python train.py --n_layer=11 --d_model=320 --experts_per_token=8 --n_empty_slots=32 --normalize_top_k=true --routed_scale=2.5 --balance_loss=0.000127 --norm="rmsnorm" --norm_eps=1e-05 --optimizer="muon" --lr=0.00222 --grad_clip=2.0 --batch_tokens=[65536, 131072, 262144, 524288] --train_tokens=384000000
Below are experts of layer 3 (counted from 0) of a mixture-of-experts language model. Rows are named router (the router's row for the expert), down (a neuron's output weights, with its number) and show model dimensions 64-127. Each number is 128 + 32 x the weight over its row's rms, rounded and kept within 0 to 255. Numbers have three digits each.
Before each expert's rows: "comes before" lists some tokens at least twice as common just after its tokens as in all text. This comes from a sample of Wikipedia text that the model never trained on. Tokens count by the router's weight.

# expert 39
comes before: " the", " a", " his", " be", " an", " their"
router:143115124169123131056175136088086073168179101161135128195142133146117060143098149081145125143111156164092103120142155180162116099202135171076111074106090115127142126105118155118076109115158117
down0:114133140118153120137085162131169097178140172133160096114133103130100097115173128137118177160102107147119099124069148144169175120086152180105126140110116135172120103137111132114153074153144167
down1:127132090133164087140088096171107087098148087142117159146130157114120153131105157142166067120108066126139134088105143078106125132121107166113103097138124090126149114118135113086181154158141111
down2:167113156109168097116106109143126112099137104121094154143130113137172161142122096114070066150109122074115104130072091077103095178171106116119136127173090135113134122127200125139116209160111133
down3:120121175077192142113150080138160111119131132126104081158138123130147081067089188085135136123087127115155171097136119184102121150120102124108129154147135215126137122171125152073128098062117183
down4:189157095102082121141144093161176090104077138118085156158141090134081106164156159084132101106194173132133091087090122110101096045148106128088142111064128142135118090105135115097148115099142115
down5:119128110147066129120131148150145141107132128084151142151135143143169135106095145156156156166103151100164123192173130085122111117126107159129100120150121104115117097152173103181099198093097123
down6:108139135089185128111207179129166177093109118194144110093117164106124178124178155128199090177115115156152090128146104147163146070176098188132163109153185155111147127095124141131144167117182087
down7:125142216143120130156109139123183132096159135118105112155140114078101112114069091098164128109109152096108169107126134129149095107188096141154146089189125151056092149102125200167169131113138149
down8:124089124158070121097074162126147101084147106159100121128173111129141177107116141082139152110115102156164119183111071104089123109127158126113140181028081132094116166152095122092168108134078127
down9:105154145066148131099082132118118121076123146199121167123128151110137145117126132136120154128133115180157126142164119098101114167154191114108114123089113161098084075103150157202033105105086084
down10:085074124142137134159144130081147108106100169184115123148148072118074186129125152129166151068136127156070125120138133137095119127126097101080113112105157118066139137071047171164148163149120127
down11:145132132124085145153102138133134106110119139124122066100152129114144123159109140158106099150082085156172111085184134141139159113145092098117147082186158105090086145171141128147119139091116174
down12:090198136158099154174181153123129154115170229111126165150151147119139134088074100149119203128118104121133161164083143174162134123120136148145128141108138203131112153091114127125110123159130112
down13:052118090134195117124083107118195091101156151149086181162154104170066180103216116154145115155084107127164138147115145150126105105173158106075126132103137163130104133158127113120135038148112133
down14:130122160142146085098139189094097109103134079117110073147080166104113058132161098128099145130163150092054148152148152099161096063165169156142140110138077136116126146083117162134136105094114084
down15:102105085111131137057084107174098172171157128100122180101101151127069119061084121116147160113183146165112105082132152122151124101060162099141137098165094139131125176114148132162138130105056124
down16:079148171136100155102040111129096103140193147177087115100128144096161157188080136102103132148157184120138115127096127119179135119159156156137155163123139089125086073064155103156139123121124176
down17:119122152126132202063124094186107095062132098097133152098120165125154155118094146169072186129128117137152086201099161079149092100155162134103194109118191150142132105117104108121143116131102181
down18:145094141110145150098149060160102150186063175132081171151152092089147076154101089086104150153160153087127117132180115109150131121111122118147101167105126082152084096145120134089195123191153085
down19:190141124135113189129104111152138103206110174130086074132118131135193153114129146165133111152132116075120123103133150107159120144056119125164118118107164108102115152162156078144154054113123056
down20:106199138130113116106074116112150090134104152112135113158153135122082119160102141144078123159092120120109120137086161087119114131142158100105080095151086089128075156058132135104108099106167067
down21:095158118116093102138121137120131132178128150105138093195154099142123139081178111123111107093061089141144096155145096128145126107128092110130111099121130127103094130151223127139138104110157139
down22:136100110141099063136113124136117086159199072135093119117132109142115145137110109080069174092133133124145112072115117115124147187099105055117197049140125138074127123158115168166107079149105151
down23:087125122086157116150072175087163101142162107090220122141124153177154140117134119149115126157094116135165102177088158146142125165160099106100142122150168129122144121157150120150137143153145084
down24:124126169078104142112086104040121144144084063103094121111164096101134171138170085124117141132101105104154070094153084120089143090169179113130123151204086121151095092147150134162173106107140076
down25:143147121110184190133195099150124078071121164124162156148115146128085130100142112082113086116090157138107152121171106191095076113077129161111180163167111118167134077102138132151119210157124096
down26:179096121137152129164106151122100104126139173115142071130095140117122121147128094078170053066175129129103173102157106114143141169086104139118115169103182151152145143096089107136144131158091067
down27:133087132108121157127125145150131158099186143109101214171128178177124094164165154084100172137162140138118163151144103145099165119150099118124162093169136145130135093110129119163115085181208109
down28:194121161083128140166099107171145127116132113111105100156166058147200161210166118093148107115126145077112139137102191141165099168085116095064137124121115142163132153113139137072124102154121125
down29:098111132118144151186103136122110094047105097151175103161122142175134116140093132064123152158090117163107094094149129107121122191149133149095191096135210128131190086153077116140110084111092138
down30:104143143184148165132133128078169170152123177161126208114169139107139143103136123128121118099106175128209115174101128115148113078099114169125148141101155120172140138082124134105118164153168102
down31:135099108132182184160141122124157133121133137102077138103111109103097131156107122112133181114080194124095058094124146173113166130123095173106131125109111055113117120203135136156195155147129101
down32:148092116081175133141161144100104113124101157132139100115143112096118184136124153133088124111179087161150130128086179093164115145162149147057104126107103097157147201110121119088133108097148159
down33:180136094078125157133136157179149160169138122095125118096100154147096182151069150142140109124155143096103136130084109193169084121143166190172097117184177101126124127076165104119120175140197156
down34:127138149146100132125135119153131104143199134161159151120099195137108091123124134142108143101137152107095098135134133131123084083189110151157135116100142145114182110107157119082122150158111150
down35:172142132140176068099133115145099102125074121178086119130128170121108133122136125095077178143148160104159129063183104172122120170188151115130092098126116142144149124122108135140155110163133140
down36:161155126165103146142104092159116126166096100132145113162139141121115112125112131137064079171121149111087138138110115124110054100109079127119034101167152134153115123124151134122147173086113146
down37:130131124192121122115089126137141182106079168121126145133155152112163187113161101142122148166126101144121180114094135075127133154121103125090090132100153146135136134111148146177180206140080046
down38:129177176147145110198130135161139101089128123131141154170111150105130114174077100175112056186083135114192137086106159161114120133166157139159121146115086170132130115128129144092122090077161149
down39:175136145183068125118120067093158145176150166132099112113175156109185101118128095078110137131121137124162207163100081114159091157128092138111103072140142117133096149155139160172142143139153120
down40:111170069175109143189114117173166141120124146105140097160106146149146104145148072090121080097139099146102097139113162081121127177086093157136132118077130096104114072123108150121121209107191085
down41:029167154151122142098141141086121146231127090151186146125109137128135157122142109153107142084122151149153148109131144150105086156140169165119140120115121097130164160163183049135130118071103082
down42:161123077109122106141126124141130128113116117035097181118155076095088097100153150110189216109212164182110101182151046119074178141066130115123073178128090148106146118153157100169072107101159183
down43:159105088159119129095079152136130109080157165083187109091121125086094152168055125171157144112146148175141167089150181095116122149008127164168083142182106138104151139133125121139136095155167158
down44:162131120137105143155175128128122129149064149153166125094123130167150130116122122125165070178121109106150146190124146093087104177141121117115136188108103111149173107152163128134137087170101154
down45:150125081070136134135144124143170166207128145115154060156134114102117140106143130104120103095121117139116100114136138133166095153102142184179051121151179078135124185134130133129201095127161107
down46:161194105122140139160154105168029180140118188116129096131150103056137200123155114134140100155148149151113169176117161152115082122107136152172189135116142153135173105127098151098128123106119130
down47:124157146127143112170128186151134054173113148164081140072133163110070165131144170141165173080099101154078117060146078121114143158131102167133147129179162114144166103091142094179084078180147096
down48:106088143180203146162154102059160099084117158096118158126172107097131199116128123133127150128195094097134195137156137156134099121171137116133121152135136189116142124151119161154070112105125177
down49:105131059122130102098114111126137090127161050107121159066134092124138126109120056128129112169137105165091146153076145123150141230061139189121073083179139122135123106071142121153106113134132130
down50:131090142069116093126150121117137124171117074148063121127122099150138169131165083108139185139102133110118162141073172160164109136148136072170095175055122117116200155080111085073169150145148107
down51:095135082157170127115096080100136076101086113139120117093096143180134131094088127129129196103125099130111155098128145199136186157134109081057070154088069112091127179091160136115140142054130166
down52:076124133183153158150180190179149133150104115143097157113081185159183164124145150217107152121151133118123157105122104136167106060127082120203045132066119171116130126139070113154096166114130149
down53:111137120136125151111198175140144108078061145170149111156135150126178138146115128150114175144121116139119171172107111160155135105193103170110143157109157124140134113079126137127108108131188128
down54:122104187104149175093076112081129109111112129148137139106115109117077110144122180076151080125128130135162136126133121125131137145049175101116143151126128162109129172175176105136135169129137141
down55:160142095160116148107159071094151114105138098170113129145122127147202085124158141126150166124164194134102122140103114081164135132124156128162161105129137144074177146175138144187140135098169175
down56:138142135053131147186140175151168133159181126065114115092113125109139166089143102140082066112122100144135099121067103149179151113121136153184120165140189150097172138142129082132162177154128116
down57:141106085137125143138154120147162144088098071104148057168110146138121109162130121043143133058107166127112092123105143135107109136096092092114072132127155102174122102121122134170093126161151074
down58:043072153110104068161118157111153131078083152186121177079077153193081132146103176128153131137136105150149118144142059089091111157146103079064101107047143108139062128117132135151118108171176107
down59:139072066126193117152083128114176121100142137090166113153113157136111142121098122206125117162088137131168099128109088153160142110168117093159143089059183142174179144144103178089122050141130150
down60:167179129127172096100123148153144152181123182045164066107094138167119157126129154144146140151186130165085171169118137067173057079131157169182126128145076085144133104140097124075104126172103130
down61:133065109086144127133109141140090127148147120054140132139147175095095078240147130071136098123140171134123112120140138155141108093086191108097097171159137202104133131153161132083178099132120176
down62:127134098105197107198133113159167116110117115100108153109125126127122168186208141148128140143156162120110107114122122141121077143130096138110107145081168168064168107118177109105135127093099153
down63:103149130119079161125217070070108104178103078175061132154115111128147118104130148117130135162100099179152179107094170158120129130127099124150174071149114130131161094204078146144114147127115103

# expert 57
comes before: " the", " a", " by", " to", " in", " as"
router:105130131112126079134123105086167068069132109119109166164123140155118119160173163107113155203188133119103118136133161184168139098174148177097168164134148064120165087140145118116156140134097149
down0:121124100125163113178103162117159153099195119128180095070163058070133172095169179157146151146112158123070098183098150114162105132149197113127173164137160180143115132190109122124141155196147147
down1:101128109117171104203150121144132119067068142060136128109144160118158118132157103069062119141139111129119186160140114099138120094109096127161065123168076129097108088133153085145128178066148102
down2:167098124063103137119088088085165159087090142133080098107125110135057108136173144157118126170169176128118064096112152170168116128168132158063125119181138078159096110096133102124172157116096167
down3:140203136139160150104166209209107185143176125154180156136124148107136218112103139118138146108158110152187204143128172113117119133071145127142167109178130124119143182132205142122068079113169140
down4:106087157095096126127140132145138129058175092132156174181131148106136165128091114160113123118137175144143080085064162066171151204157109154179127108144146106093091141142164108144152120132106107
down5:137144172105161155106112071040143176126096092120102046132105194130126114127143079137142128118115125154119110104090105190156135117118127189181120126123129102093114146119140153121114140184138071
down6:145118067187106118169153178144174060201167175102134150092151161183092114094159161131105126147125171143147099087114169176176152124108153109208150125130145118109127141106059171051166095187083145
down7:116182101127121151156159092120154150115177094139090127161167132092115152058122179108113166126089137111121139135151064141037117133131137128135165150096158185062119134063238183165117191141104172
down8:129114116149119097152109102148171134112118112084110147098119108138136092113151065124104085125128152195123137116122108175128178111062082079129137151167193167090184188163131129143092095114065151
down9:156145047112165110131172093165120172052102179152070099142165150121145117105140098088099155099109069061123171154122078175160060081159109115067089079119172129081087154130134159157153070088120112
down10:160114113167131136140148152140146213147097056071108108161047121134094136142197055167150110089119137104146094113136091068133139047111130137136122178171138038113167052101170124143120185151111147
down11:089177111145144059098158136245118146123182171193169131143116148154171099159104128092154111078139098093130174083097095136176130128135117105143085075110104119065128128106099160107143129070147067
down12:149140190118099127130111158092110080114170168165129153178067189162114178116163114139158078118103125086150099169183145179171144090080128226109118121136109149181134138084116083118150159173141120
down13:097185093120110120149122127169115088149160159078155137120142172179194142056112123120129173103118136129184114157115100115101151175169141092182189109083169103121102125104117093146153113147086115
down14:178183144124155093099179123077098117106140125181124119167117116091074120112139141091148120127180146130080116159061138137181031098114124077103170119210129182097134164129123138096129066141129113
down15:111160069160164094150110111116128110134102089121103153131141081118116119095114056120108174122162120120159086151062132146146139134086148080098134102101157091170188151182119143133085101133121091
down16:129098168110146142118151121080163138098126125181118123137086169112119081116152163072088154067198105166100132159180124219138159126160171168174136127095088140153121116126096147171124126123134101
down17:126151133107141094097080095168114136134094160100051195164089112127117124095125155110104156083125110139129069126170076091061178173116144144156176123107100162128133048117176113106140185156123122
down18:128121137095158107163093100130137123182159126137121182118167078187134111164135078120148154117140172105143169132144133150098153138157102194174101147152137124116168114109095078107119099144154117
down19:158187116158131082109106127099121166179099115157069104097141135127159096108124073159128157120055132128099194131169132139110155157088090138191159129079144046146194165150073140145063128113126126
down20:125056082115165126096147081165195171111119136141082121114155143091140146114152141150091135135124094134083144103138139111151157118154152118050130080126110158123159135101114184069127075159153141
down21:055138124146167124140099182163162139119124188129173104134121121071150124168155127179168125072116106078119068139097180119144119086100122157066111092132113150135144172118136086072157080108142208
down22:121176108140089152106147113146157086135123103123182098136117155229184061141154136112110171111115097190126228114137120114182150076110116102160129135121127157152139147159162109113154146101169111
down23:125085110168154092118102087123073157071110069178133127163170119134130168129038134176150183143036140135213152134116147177109108135140133142176174135132106134166143165164178147054108128117097135
down24:112131095123126153106145192145153134146116107129141134114138137112095143145112109101168128165095165163107159143126052157116071109102121076066199128130079148131228139146109189133105105095117096
down25:119133188131081129119118113174108122128136138113118149156094101121133114126133063147102183116075071113115129141136089118150128131148099125142173134133119155143189103141129125129096119133113077
down26:128092126124079187137157191132162154206155130109167073101133107064139072127113117124103080173114113137090083124172074103174138117157112170127158162090129090095136173144153106098153129116123072
down27:157187112112166149086147118114068132102142142199153050134101188130123125127112109155154088111156108136126138112071145083126155198155185125198106134128113135123136077116095104105139100177093112
down28:124141100141124122184092135121078144149085075139106095140113176128134143157118161148148116080116130161123118117131097123096100117169173113188102085124132102088139118126164045069142130071134133
down29:139151115091138130125105190128115129161139160192114052111113145174151128137108118162148086131119064182138164149071121115132158185150123131132094122101162162096123103118119116081106148114123107
down30:157091125106095143110126097152134129135188081117214123127128149123135139085086137150160184120101122152191087107157121154143130101045084076142110118125140184140151105195117090103092127118073183
down31:075099190109078065127129147130209079115195116062098170146144157107126154124100109154133184119135107063133111151088098105146178088076117119187153155134186181103098063128189108159141133185140079
down32:166148151142137073135124153007040133089135076130135099097207085124162130086119103117134064157110158132110126139166138089100100147156127140124126143153116130106142130122160134120129121147110150
down33:037130090155121104079090113174130176077099094149149090092109143106114109115084128149145143134133143114134136100175077121151085064103118144126105070144171109137071188129138145162106083162104150
down34:087148133173108141155152144124126125132103084180160111092180169132141126120091125129185092064163106074112163105069124136168104076141111154130104092187154137139119141171119138162140153088124156
down35:096139086189244142112190122083080134148126181168147154155161164147168147111102134126119206145133120148134105114131119163057117151124133124099069180152088096093119076117122156146150154138102158
down36:078099129176125107168101175110157113141120137110235115078121168121107154084123188128119046106142109135130157131108195122126139165116145123151098140158107143093159208131077165139075132102127073
down37:146083131183134092147188111145092145131071151160085125121146097063138113112141135106126178104158136116201190150210080129088168094122051143077136173079054131108182168150154169153095106157181097
down38:090087163120164104102129067187104131120155175054178149075159140151085160069098123195116219151171157109108061128167145198133178128161152133190194122156151167152143135120157097127145143101117158
down39:136133146126167163134069136121099100178148175046173118165172135091106145125149087084158078199136154128077095098117168115126080163155126163085108127124136147136136183070153087115216111123178096
down40:141138145136119139144121113099103133109168129163074116133056144146136080146064090152153114092111165100153157084149102118120139129136173089137120163167098093153172155118161124115194122149178042
down41:135177118167118049149139180149126140183185125180092081127125163141167162168168084135108126112111105139156170183182162127183106103134116128110108183112120117116098130118186196125114057096120087
down42:138142096110111133118172102128070107112133144113121104171145087095128121100196105090120107138105134106097087132137136160113103117141148134143175162153129147143117073117128152104142229104133147
down43:052134150096103100153115113093140121139114136109111142111126134144090104159117106124110098141149116112130066104120118107122102161126171141088175142106123124181108115171139124141147158127089123
down44:048095143135161141122194151103178170107092137124064095136093116115121160149124131184150109112100122152128127145122197144096114088122115148139080098149092150087156184124070116136179120152149162
down45:117122149173147109124076140117110128138048092120110110120132124139106113144109148153148077131104175156122125095113124147168124114068153086110161139146095098149172141059136075140106054167090079
down46:130154123167133147140159110150192115107083130170117089093097130135164099164131182149110077123136108167123080121061230096150117100166149152116148138089177118184145162093096139102119072139126159
down47:104160086096148150108107120132197124103151148114153164089178121208115152166152139118115193112101116142207104141159150146109041107181154127125140156170065175091119132098107160092150142092081084
down48:142125098104130084114139168139078180145115135133163137130172121110143081107089116157136136073121154127105112139129117118108098131075129141194156123087055142094098157190116172133165132142123066
down49:075065133153137133137125092187166169148141116161129158153143128105119074101145081143178141156155084091116153113150141085151134105151151131089134093152173152150098096115094093102135177128177136
down50:152159173152157086120165162120079150166125132125085115092099115138104119181161121073160077133155136178174164151140191068099134147073191114089166142076106141161144142097085101132083129129157087
down51:134148134160089139144090161153138116068159164090107129189157178110160069105107077104096056127119126131126171083089152164156170133115117167161162162142095135145129158073147140067116185124077107
down52:105153126106110232111137092131214116136136164105157093086114093119117137117118153128187179122187137114101134165158115122112107099014129090150128171122202092166100110133119151111096190084106159
down53:138069134124159143136137169137145107158167061120142161165134100186080180091131093145147122126111105141132085168083042158132148082174129122157094174177152160142096136107098168112177148162078122
down54:136116166131086063152117169165141118134115109166121065134078158128118100152125104100157129218123155175188093121126123100193117132103177151061088145175055105088109167126131147119092091176130094
down55:146127184113087102138128116182077165168102152160114130147131098120163208153156112170152161093115094126138116114130115144168124131121103099093167148186127119131087168138112116123105130074104120
down56:153088076141121083109085162052146034143133135116120129133170084110135135185169129089116135096077188073093149133049142124137126131090161148133165155156112160120134181110153160122081078107102164
down57:139180169060192126164157112085155108049117150147185164144196165093137133059188210098109123134110149111134183157112114104106129118151149207092140084110124162167128149159166138180121115143142145
down58:110157089106110155171109156079105088086119107081067114124194107155127084149078158129103154110184092103131083143115157160123121147120145136121112141146153110141065176127133159110152172090138112
down59:144054091111218132110172101077125069105131145144114122116170100152144152079150101151112189132113130113157131168167140139088163083170120148120136160149156163124161102133173114066152171096135139
down60:105141137140148114093127108143112089045104157079055230081126107115077134065081129126095187093141111161103146111133137130038165154159177106196111140133093127141151043155136079168124180117106192
down61:197145152179119154103115095159116169142108089197153146103148194129178156135173118140114103123095116112144108094149134070116096093063138184122109111109207029168138148158155151132133146189116169
down62:173130079106057111134147170105058151149098120126087156134128081078093199122130110141160149111092166116181216173156118134110106156082109152116160092155146083147161105142141140142081119086103158
down63:143127122155168155110144069131041123136185116115124132129092162132144141096088154148113184124128133162062054156123121089129127129099122100142108185098190126187159106129149182126082104153106171

# expert 9
comes before: " the", " a", " to", " in", " by", " his"
router:100102193100178117123110145152143097127113155135135082182124127110140146186113137061157131122162093112088102150153094096160129170065126110137094119111111111108116146109160125109148092085101092
down0:134157089154158116135138134063123140123111154102070156138100091111132159092100111178163200057091124170219089147192145201157169141125085159150163104133062163168153113133116096134103091090080068
down1:177137119151122128135117088157172101148133155074156107122157101087069127156132132137177118126122169130083089086107106123112135120143203131144168093107170152121145176099098123071198125108102190
down2:110100093084139099055197090105111112107132113213114162176151178129106173101108157131133178132150117168127053206135098171167151128120111129149129143062180068158122153182160208125113106139144099
down3:134141141099074099122134145135121083137122097135105186119096059086103163163102130216129034123113139153156128107099148152119138080109140167122078127112082174109118131118136095155097064113117137
down4:143123127118160103125083128127117108152079142118144206107116115059056145086100144143084171123138141132195179080131067149161148138182106101156157085134128111142157079138114174129157138143150134
down5:139132167161148111207142120141130081146078140201176150184110100156130103140133151128140128128166102126150115108141141197141182110096134165135153152062122198093116163119153152088115145141169136
down6:208090104131096163166108112127152195168166148141149147115116083174218094136096101126155131123106146151084131127093148136198154168098097095158116137077160071204153177161143074132048147170172117
down7:136057135149132128116098105165131177173152111166128091209144104130130154157187170134097120134140103053131112067120111122124101097143126135189148176149179121135146149104125109084155165167148179
down8:091100105133115096175106055091167160096079166180136148047119064155118144128160133134127100134137151125082162132143106074168129100087172155125178076109132135153129152101139148133074007156137144
down9:146200178176132123094146114095126095113156102168073139162061175125154137137078093089126135148121169106155154150152161157127127161120110043104114135112140080123159156135161118165090162103092139
down10:112089084149105153115136134124079143182126132092083118152078129159110086075165154175146187097155180159140104153115121213008099118101110132148170119139124130139137133135120115126167137095121135
down11:075093109080159109103126165093112162118153122129170098076133137134135133096088113121123101101070092120068152163162135128185178114122143124092139136131156102176166129167105116112143117118163169
down12:083142065114120115126144181136159136135111097085163142127107119168084091086132087161104153137059118132124111113103165081047098112204054143115109098190106083112147108103145094157128086151124139
down13:107134073109103122148116139099160161138147119146153113135159115135111144146147095169167108075107126159109168134118104168146123154075120145127082159126061112077154067124129084125152168098111111
down14:140104142104132159138123121148124131177212122112182073127143088160124153190096154108175117170171135115082184152133174139153089148074089109126123203097108102182130181134145097127180067124111070
down15:129152098078090113158158137134141132172137112136169098123125085174107137145124139139118085091123151132099116116082186165138085098107103096139062138132136121169148075154147086103124186113139109
down16:197077116131114131150173148093099140151145074094091152119094145107132150112092158135147152083130128165106140116179100074153115105103138122087171137172110117132120155109126132111050063136074174
down17:090132107094069106057165105156198143185112139092125126140108127128090149109146191142172116066129105159117124121101128100083105085128120138107109116134136179183138055075133154112134142073084132
down18:130109040077130117124098182113118137051168151126163146171156121126133148139191085139147135136145117124140109123077116109149115154183122090089094105167160162108147132147164131139185083137147164
down19:153143136121129050130145115146114165060132092136155071127151164154132133123195123089140070122124171134155077182155103132124128116119168138120097136101115116118087146130169121128072124112140109
down20:153150115028099122091138111160157106125135138139153207127119140129158119096166098152134124161129180105171152161144056114150165107170091155165157123150103126155135130077109115150142109158101187
down21:152090130159126151106120114071172144082139126118115186122143151088166127120184138105172150166172172153131133158076155156093166082109130184102127115143189094079073088131178138116179159104157143
down22:083123077132109153090063130184119114130121103105151112116137129136121127129084135087146131127103119115128088125101130051084134149089148176093146096067125126104097136156128139120158137149166158
down23:116164120112200123112159140129147129117149141102116151133112140113150166117133104117038127153078047099137178136098170106141103141120118169157138110078108172162153140136135176109106102140092152
down24:137106104108127106106159137198152158136167179155130116151106088115114141107104121085162150106142168132138163138097108214119203165086157095102179101106144198139164084073081134150073143154110134
down25:148120112173114137176140117079119200128109099108115169145120168136176171118117117105137205124071102128128124165161086086116186140111073114100130133155136078122131132181078159170110088132171195
down26:106164080170131076130172156130118125156075135127149069090137125125099099140173121108151150104106132119131210159074169014234096102122115082104139137157128117125142190165133141157090060132131183
down27:105141089124166165139103189141122143093177103107126089162115158118127159188100097150142126130108110091194108076115173145133109147162089113145178126120173194127144078120137093143145116146133163
down28:111157094117124099053167157100142114100171092116094176103157137102166154043080149100077168100120111182187172160104123116141186119154125084163131111118152174156143077140140187124070104137195147
down29:139112146111125097106149181125126158127136168123129129120143082127097124146127184109180137133130148137143098121108164045172116178142143135101119149092139135112167160129110149130164156121139167
down30:138158120146153151092174161150177142103126176128184146074127102104076171106078131088105208114177079163154132109120135077157146132064101098187148105125124172138128207163078154100045121120152214
down31:085101051156172112146169126156117131105154108125075144120106188119075095027127107138129097141105120153091204169092097135179118189110140170173128157192144153140180127104130096122141079156101150
down32:140198141176187108138179151136118108162139135105208142038194119115106092114112165106062087103137134138125148149118133148122141078190132098144138139173124172125137175132140129074122166104160082
down33:146120093086141151091101123080148128160158097088128075197072136142135097135160163131103135098153170113087164136119111133122142078108171114150139189134113175111059104117130139157147147080130067
down34:065141117127119103134150096187162210079107138119078140145156142127124169160101141148096105177144115173059108164121065099147081131095065099063115133089071117075095152113140130080095110112147136
down35:131092099132157136085107106144136096124122094111082145134088073076115136114180079165146169150112144170123134132168063123091096065154151145125119162111148077112155107153172073184123130116170128
down36:080170160126094159132142086093162111129133138155182202134087131094158157143150134091135122121159180076104183140073174159109094102070212111129134161082114112175134151147114122066140080190127119
down37:117202121120133164112169124121161057131120170119130149124162130129169106150102148164069091161181071182117134167093129096067171158099131132129119119124127157147108139236108099180123147138124140
down38:182078122130116055105119157105131124138139128145178087187127151110105161123175114132144097091087111125086145221132111189138143143177161145121070115116132101079163102139140123137122151174161080
down39:081060142106210118147108125196069208160161151089203211139092085165089106153096120132141158137093147153140077126125091167150151139125118124148146151088145102177110117064098163100115144182128131
down40:076104134122167128118096077181162110112164208097147160114077122077096094104109075096099094091126121174129136068090186102121124159150087086087134126078096159147157085072132097113090089108147141
down41:151098159088099147113124149154116103124122095121075143128131114104177131192096134125112139108120176138122139158111101112123152112089122167149134121124171109085137144162170132154093174118147134
down42:099149106151157133147166165083092196115086117156126110149127142083120077120155113114128060167098112090113115160146161132110127135138115168075157150122110138118125166163149155143077180111143143
down43:148140126120134155118113177094128105124142130123097194130181188079117172061110086140114145118146100155117121156080073104093100181163164124136140154132093126175152203119113204171145133103103098
down44:173174122172133075129129114102107096133151112091168086084120187163157124166065099097161147133171142156138145155145142119201058086119122131096056182082180126152166115121156143122082120152119105
down45:149113078182099155175152128189132139166177136130116175159200189160133130136123166149159078120128152108077132150164137140069157151169164141144076148132144133082166103150097172173130153111117135
down46:144154210180054155101156125076166114108150117120151106166159121145106096136126107081136080142149116123099091123150178112133116123156142131076153146161122125112083106140074103129203145146142159
down47:103124154122090083119061181111100131172143176116163097164120117113130119122161107107089126155097138086149087098166152151093082118137152104157067091089116108130164173150098162141132127117095108
down48:103136150101182135106098156104073091107132041136089105100046126090124103120100104064102071130136173098080133097180103190160107134142165214169111064112143057140140100058161092142162200121148043
down49:122117108102120107123182129143108129097083087130154126132138143133213120060089102118079181152121115117147153091156121102120212126075098080144162158110128080170146192149079110109107080059151099
down50:214115092119136120104126114190152156103176181149116150114122165115175133094116113139112031144066128167130144156165163142079138169112144079123080095176138099135137079099106104139162166123131164
down51:073117186078101110145193122110138190094129049131119097127127143118105133074171141102059077120093165155162163128129138161100137133083113103174178123149116093122153135167140157143160109078130140
down52:082130125129126152145127158129194118109109163108087088105172168065134168103102105159081115162153089099077128098105112129155116152138109098188121141102109157177118120143079167094092176140066140
down53:180122117123161181088074181187139154150128102152139224162169103133076132199154125143160120159130124132096182133143067112149144092171175133130114112131147128128100077089149126142135157119124124
down54:154189148147165145136184133176175129099115143098127175109095131149125162119130109118141149048091193175187101122159130147129114111123134148159137125109109129121107097099114109121040116114132185
down55:113191088138118120162106131164091135147173127126099077101193139057122097151090153142147142130129155144147139099173146119152101092051113141122182112097131096149105148117095159177118147190120129
down56:136115153096083154108140119085148142156178209210127041175145095155086130122136161152156141131137178125081140168144118090137152131113137130161135168133151161089093164093156160119057139130105082
down57:133059198123129144101139128138112122108039103135176091162151096217143190146115105098113116134129136062078083121096058143139115147157144096106116159135151120125104183159147112087154136127198104
down58:105076110118153089117122122115157143108098091086137119125106163109173196167160123131119116127141116086097129118108115117145121128126127110142102113152087150089130189173134092093057071126128167
down59:150135148134099103143167142105092128089130134126131068117057109090070111193100193090068129124165164133147192131099150035072109107120143114101128125170095160111149128089146126112113163147101190
down60:075134139143136129112101147161136178136145177141177152100127138110156126093156094119147138128175137148147138174143149034179117149116123097122139058105093106102181147120100124126119063189127168
down61:154163118154118174145162094113173135119138233129106086131137123121127118077183088086102083132161054091085080159085139094187161142153173159034173134126136123136152137130082120102108070126133151
down62:095134138129159163090100123196143199131125210188166109098138113109164159204066141118116091162105137115146157134097114076176118115121168106116104136128100169118136189128105121143133107137114158
down63:096119073086160104100156162100132106116107144124158112119118158139037092142080101146141131180154118173135138156119158126095124125160177145152169146172103148116084100146132132113142140125101109